python train.py --hidden_size=256 --d_expert=224 --d_shared_expert=0 --moe_layers=[0, 2, 4, 6, 8, 10, 12, 14] --router_score="softmax" --routed_scale=1.0 --router_z_loss=0.001 --init_std_router=0.0124 --lr_router=0.00219 --vocab_size=16328 --norm_eps=1e-06 --optimizer="soap_variant" --learning_rate=0.0105 --train_tokens=356000000
Below are experts of layer 10 (counted from 0) of a mixture-of-experts language model. Rows are named router (the router's row for the expert), up (a neuron's input weights, with its number) and show model dimensions 0-255. Each number is 128 + 32 x the weight over its row's rms, rounded and kept within 0 to 255. Numbers have three digits each.
Before each expert's rows: a language model's description of what the expert responds to. This comes from a sample of Wikipedia text that the model never trained on.

# expert 1
It responds to: Common nouns for concepts, systems and fields in expository text, often after "the" or "and", such as quality, treatment, energy, policies.
router:020149152145126126140106171126160105133153121131155172122124114089085104176074131187160156154085045134144149133153107144092113123170088132097113107088175128160062105139089150105116108158126113080161167134070140078129097095112164106110147123150102148135183116124087160188147112147115115127187062114130097147110131130122136133081146172083148135138134095095117180154146139130112122094168170065166151080144167108134218182154128138095113100107094119140106176122146155083096078126063145099150155174180092148069164080123109110137163124102125089111193091134101092117082101160116123129101163120131067070152091159185165095096128146154112085085152133075188115131104113110122162149113162115192141178086146097142132090145097172163120162138122180100161208142160161119116128109142140
up0:144093131103108118117143120139172124060167161088188092120122148128097111077165079173162118114130063110146167114142172129154121106125142163135152115146080165129103110095115065109105163148092117162058133101116146093120121095170109145147080157104156200148116090160159124097081181165112154126085085157167082074146102154166126124125126118105134110189129140113191187151160120152078069116155178127082089117188174118112120181052079061152120082148111121105144109123119136129172134156115104188165168100167085140121143104153132105095188077056130111179136135080093097141066118147136120056083149130111108099114177111162128143110158143088094138136146077140082149170079159110107118139144099159108131099183116106150162157117094064164124079127077106151170115114150080127127148163074158
up1:107196140129115132139098079119104148103121137097140107114113151130151103150119142120146114096109131134147163114117100082150132135136127149128076171137143037112155091099117171168175108143204150171211151123173144103116114175083104183144215160125094120106134159099153130128178167109124126098153156147160143135113096151129163182158094132138167142146105080150152132102168043110114108130149140094180160118096140102137119066148128118148105112118167206178152176102140129118110140140173085063155097106069114082112134144149113074067128103172138169151106130128060142055156177109128128178123136183175129096123148140121107148203152099154098091141082083181116146102108091109124132131097068169157121088078134144074135116123183092117126172126204117118144164176133138156128033121164104
up2:161173147081133146184095114113145110141107152097066152094142124181096156135101092162090193168129145066079211096111115142151191079174133090096144128134157139084121083111125196099110143143111104063110138095117112074083114162136134081148059171106111137075107158149141093125101078085112115133115099072104121136168120141131185182153127080168073103108193137105122172066154123119128140112119157169068187091164143098111118125095141075137138112139101142150174203104194117102097171124135108140084166142118091129125092102165107102124080089135164094099099129104079141128120075134085086181140129103136166086076147091116160137155132142172123156153147148126159111134126093148100139119141117110125158165183103104110198086108161133164097110135163157144164112170066122098104165111175084
up3:080128136094131128150110141144085171160179128158167150147150100111113122144162176115150133139104054150144096097126153125076118110134107146112147088145155045171117195163094155121105133131122075155124136113078125116163109086102156139090198114112126145109112137142156165107196113116138156064162152127172100103123161059143106143117091194115121112109125102141148070146148111092156136111155137088123091090101119089122137114132134105103139101095141135184112087116189167109162124090104181135148080072118151159116118092135127153142109118111182172185177174114123108155138092123107133148067171141092124066100116136151100102162092131168115142112130115163114106085132143086126179166221155126070122142136159126076027106083111176130193165101188139130183195136178154103227124144094143
up4:141165125087160143132094128191088060123116125163113123196046113186115124123096130131096150186139132111133162117171100169148078115095150178138097131124096150129187141183105085176117150141155045126110152128113113091117130083151139190130098168108058106124142131193066139175127127099147097194147145100118125155115148150079115097131152098138083100181172133132093183149107143081143136128129135097197182117110129159180153111134159128126124123170217129145096104085099121122119108161121137111184119124153089150098132175135141141130099079158153150146119107137144079138034122110120163140074129172188071129140126141099135145135108107162095105113126154101061140146081224116056208096107155113131158138148134136156141123109159143172122108124135172060124125156144142142200108110127137
up5:120133138106191136100181126121085144202141174070094093231125103135155135091101178117094114088166118107101152126188096145123126117174048203123135116101175184138133143171127127090121149107153165149117166109113125106177062162138153057114172121151136112125144144088164117177153122148091125111103114138113082147191116138117093098200094146120104113112136154109079109173065113156113105160124074145157070165126173106119122080055094157098188098101101168122116136069153177139068113120155174084135151145131162133074142105128176143093183123086135125111152136112120092120163145081153112121097147176110142101136096094151118154091106099130094087165132126114109151139146133179183162085146107118133109171181146121130185116172111157180149154114135149145111148096075124168158087127147203
up6:171105108109126169118185144162104110096122107099189142144114115150157130070101164149160150144158123127134153104081134147119201154073075106124148143115142119082151141158143158112099081138084150152185134189162138154165140096094185129153091122126170154177186133114165170107160182100132089181118116120123152121171196070116143147052160112095159128135095093200080128128133184094091117142149142126161134079095159171107088165124082084127137107148152123095177124116103057142157087128078123116088081098119090146135087139131165144102176127119136098099134160125123093108166125079087075130176161055170189078155152165146103134160160132121142127014114110081167140158123145137118144126121147157159141107053099135132117152112152133179103174155142120160109128093105158127065177188139126

# expert 6
It responds to: Compass directions, location words and prepositions in place descriptions of roads, rivers and towns, such as north, located, near, at.
router:157131128116151117139101123193152093122159151136126127156156128134125174195076132152136133138080066145139192128115109171131087140182070071133151116108158082156102074121124137104099116123132085090154142135104114046150118108086161107135152119107098107157168094089075138164109141176134063157146101127135094143174164128166081157159140146090105098163101068105081166133118136112081137115153155064227104082096152107134184128117091118169106066118125133108117113106095153072098052121095172149122191164130151149056168185179125161086149082120094100114146087172126091146114084128130161190102144161119128113196108108092119091095016148159146133092103185098146127158108093161122168152114167096086123172158118128107128136124121107163103119144117170092142147134130148149131094136102161
up0:139114117119127170149146156129167098135099078130156134130112089185100180141156121146073086128057100097184150173131082208091105109126102081141178120101092131115086124136131118092098167163128124098161144086174207113086099177132120137156166134096126150163130114076125154107096160162139118107111095127138160108103092148157124186165110138140103130093099208069068151124094139067124183093210111096139136122119114126188116159148183097162081166118184108175095157137160150080099134159166150094155167167091201090086157161132081141120079147125148163153092117120119140116087150118151198145134097147075124101130150138108111137112151158135115087161149177158065142124137184111179099127119112126156082148049129155068156176171157148145157141111156101095172155133137115103130138115165185
up1:142078171149179109136147118108131122134139183090120129095144116137165115135129061143076145095115123127136159134103125105167077134192156192138137115124145119166183083104088125124147082123122069031142084148169188131112089134085150172140121128104103141159094175109144133153114099123119091135151180125106132166077120154123048116115109105098121093126097119115127159075164065129097142129105087095116173089137139106143157115210151117140092098103132110154152119143102130110082109141095123087087170160073122122123168167143087158055143102157084122143107135183136115175142080114146105175169119201115137156069109103130137126119116117067151142114127169125185161068123176131211151118117131243065080102164156130158132082143144155137123169148097160112053131148130167158132154106118073
up2:110149109179138116084138112057181157135120104170122135199149094113123165188103174186135143089109114165075139137111146156128118116129182108107136125170094143098114100152145179143116127128163169067142140126132095089143080185154136145170179142109141077158144110083082163098118144139115151114126112179106156096104125110114127069120172098171135163135145124117215166135080139150060180140138163132170098119119150083112119071114114113150116095201095144109131088111081124118137118127115131129116155155120184083143129149139162223138107109144088187129191093156160096133135064137146141177145156174218163122122065100096117122050124122177154137127129115106203176193137106138183152130124139073186153140194151128157185112155103149108112125079107149128108110168134099131112114084135105
up3:116137128070084138057110084151115163124172120069129143150142133115138130131162084169120158113093110156090159103103184094065136165185070149136171108174120144192123072150114159115120109110138108109139203121071171149068096128130082109103141160100157114127153119160137133136172123132136105134165079084122136058130101120125158143119123103112162088103127035167147179162110161102117179134083140162147103147176133149166120087121108109111093139093123115133150136131160128117102125151212153111148177129104078123052133127150184071133102163107101116139115198148074093109070135098085117155159125141081085061133075091061087055079169179179149121118134183147125093110123117137112097123109165077116120144167169179145127112117130147142084137120142124124117153149058147165170082164126148
up4:113129168111119142167139116175125103106115118125150056103118131126096121114109133110099155118177121149138094156104137153050113174133132173113153142109101135100124138093112113174147086135122102086134153077104129066184139095144113155153038116034128145104103146149180097123128121118197137169130158149156157112211153088122196135142137115077148107144168116105148121158177139178126130081137097142082164115149095101146123122077182166202188143173155095110099165173205132170149130143086146123192121221132199066114128069118089157128126136092092108143143136096143139154152115128136100119094138142165136118126097148078186100131068128171131184151128121134159140165154074166139132156130138102139082125114089162195154167104098069149100131185071116073109177127135104136143133155101111
up5:133115147121119178084136112129144123116148134138106109156083115130100123168118156147144135119119187174166077171107156185139125026078137087047122094143122118109098144124129119126149160102157163153115119097123158092140194148159109162110078129106131137170091124138116116124116060186154095177160088128087141090140136074101117089129113092154167164165095102092120123111149128169112168143151172121147127111156191104088184186140064158169100125100138114163093161106127124105102168146137105093089123117141135208141159168174171079142186125166061135147136117083133193157139116111195079154088118114082123161134124139146083088120151145100140085151074130214167111167094095122142130144182117164183162112159201082094135157084146067109081149137161098115144137092125148108135180087123181
up6:108148154117098128093159090103153119043125125140100112204079099084078193096102134136100130169126107186109141103201120115086141038111104107078134178158101120104131130140111124137119106077158151150146113089174115124134101181092148126066086148101083131088172098065088126142151137123060059102155118149154122179102146042090125113106115137095136110126103131119128089086169184117139115155190121085113182148122137100114168081151107173162188217118182131128133162158108111092080160123122131142128102121120146153171177134113105111155057102111110131186102125094207110124097138148079097144134151093140106123105148179088162133176129155133095090118107099146196136067137136090126164155143127108144132123166106164155169100154093094137145132141129083123113147147068176072108129145125138

# expert 56
It responds to: Function words inside descriptive or technical sentences, such as of, with, the, using, from, in.
router:107128147102115108121094127069105068100123149112168124128154116105123185138086117128178108152117091132109195173157130173153076110139084102083146117130154109156120075137089137114105073125142108156156157182106095103159105104095161109100138102113101143139166073100085154144110168172152102197147088156149071145156124144121137137087180192082132145148108102082117247187132142130160149110148184096172128087085099129131201154155083152060136128117099089181138151127102153087097052106122145105124137120192061117084191108134157133104155108140139138081133097147116066127092118125121154137104153073096169095168136115156142072094133136180088101087106139072149109107099101151123118146083147135123131153125174130100065073130126151192117180142096175089127176144143142108084129103118160
up1:092118160093098177100109094153172101132131151121136150063173120129100189092102133133172168174057125159051172188159176188167157164126130132107062164134092163131080182122114147122137142087165101157139193150092120117190132162151120126083114147092102129130157163120078103093119140130139102193113104179140114117141047146120151172139154114133125108147093178124110161116172154092126156121138175086171047088079150122063129134094068153120088099139128198158143078146123165097087112120106048113158120159190129164067107218159126119104083130129127154134147160099103108154133079121094123125144083158114136103169121131122137122115106132149095118118126107099135164144137153149176165139134119149104132172170116133112112076153139091170158142166102148133054144090120160067168139146139179
up2:120163139093071066173134146135124096077129081173181092072166133112131099125122109142185081115096104094117129081146147155087110154118153119134113071101175160154091119120169105162102102155103130158138116156135115093147171059144108116126171132135093166175140102166191093114139191103114169130087097125169078164096113075127134127127086176090120103106121139147102134145110128085163113146056151130127142091120175093123181108079084131120076171138077106150174093111160085116093105165112140108123163084108135140140141137149172064118145143104150035188152139142130109062147141098124126042109119102131116160100136136066146079143130167072133141107123145062172087133121152128139061146115093163083156128115119155107092100121140087182039100170186136093115176139115148103110094175107083
up3:169155107166136170142121134172137084164088079102124121054158137114120120115084157114101181165154108142117150110147175160181104131092126112124134153135111142155163131125128127150149116164094112131111209088052128131114175124164127112159100074121147187115175151174152109172105199144124116130112102103065095109129123097139098179106132180104140125150084114172116110169152120043081115144151133146200168137137152106105105135112122095097123073155168108128131148097139094098090025098122129156113146120118092119112145147145150123131114107171092128152084125133102100161133120137103120099152152092100181101103125145126149100211113063122068116124108130213131174158152144178079107186071140045081084142173137166127117071083202095142095199128115129106132163145090121125140127087081091
up4:123189119118096131106112120083106129140133068160126077108129112136132139177096213119173113107129119122105158130145127166158102157110131177150135152136139167092157147093073113076109113136081041106168133101120052098136104146115094109144167132108161062135121119122087113140084112129090128139121126094149141125133140163143116108164169075066078101095178169159175204127140115135142170139129176122089078113101151147163126105139085140154153176122111144161082138130178114146149088130035108122114137148182130164093115148144174150131171136108110098188218094109122097074134126190173100137121135144150139097158129119150108163166092091097132120105220167149124141111147114152127132110140210098188092178086167115154169128153162078094092137111144104130135115174135164088096112237121122
up5:176105187129141120082161106129163111193203123155141151130104113141119088124103125153090169136116077096113109103214096104156153096120082160122128082130139152205142113150172141161106146143106171116139120090197164145155161123094105129111129091199120157129137098085111139105131158129153108118133107064073140162068161119118088098086128128068158126181129141125100140185124115118144100149148110086051103040147113127091176140073103121161126096103087093196168108189117130172102117114106129131093112140100085157187178091137126112121145121123132169125125187113110164063126131097144190152135080052075104140086121108109086139138117151122142137168159121122162178123087108148129112114097102164099055154095133121095070137126113128121154066134157082065073167149151098102133097094180125
up6:150191122118125100047085088061080055136124186177130114144097157110149148078107105159097081180135147057059171150116119150176097120124122145154115137149140129162130150119102153136162146099061126139133140117159088072104187115167130168135127096053160138094148141100099172141089100116118107078139113115186135167106104133142135114120109135167061139106166184076117162149092127138147068129111059111161170100150141130138123066125100106130166175126087120143061074144127130101111153041163162109100118147149112128068113101092137135148160079151166127130099106155152076098159098112173087133135128122204133166188076150187178083128130100151106161098123112123097101105117132100158164126152082105128107092177098141157089082123132160160156180132071116124123125128155146111091115123101184
up7:131115129106179107137125091110135112134156125135185183142096088127132120093074149158096112163106144075090165091217093157134136091174137146170109127117075161077134088142049121083154095084122124136130105134111130152159134128109155149153096135129111099144163129139132165108090114185207167158094166117216100156129186145115166068153178141184156162123135079107144122141106121107159123055155130154123097152168140091120115145143118150131141148127102108224114110164117091080160147164122078110111108117106124113174141133078165087132086134119071083100111157098154077158110109104128121131120073096171138082102064120066167097131098109137193155126137057166153115123157128089145139130095136130139149107180147120145051119102126106134118088134055160183119196182075147069123167109120119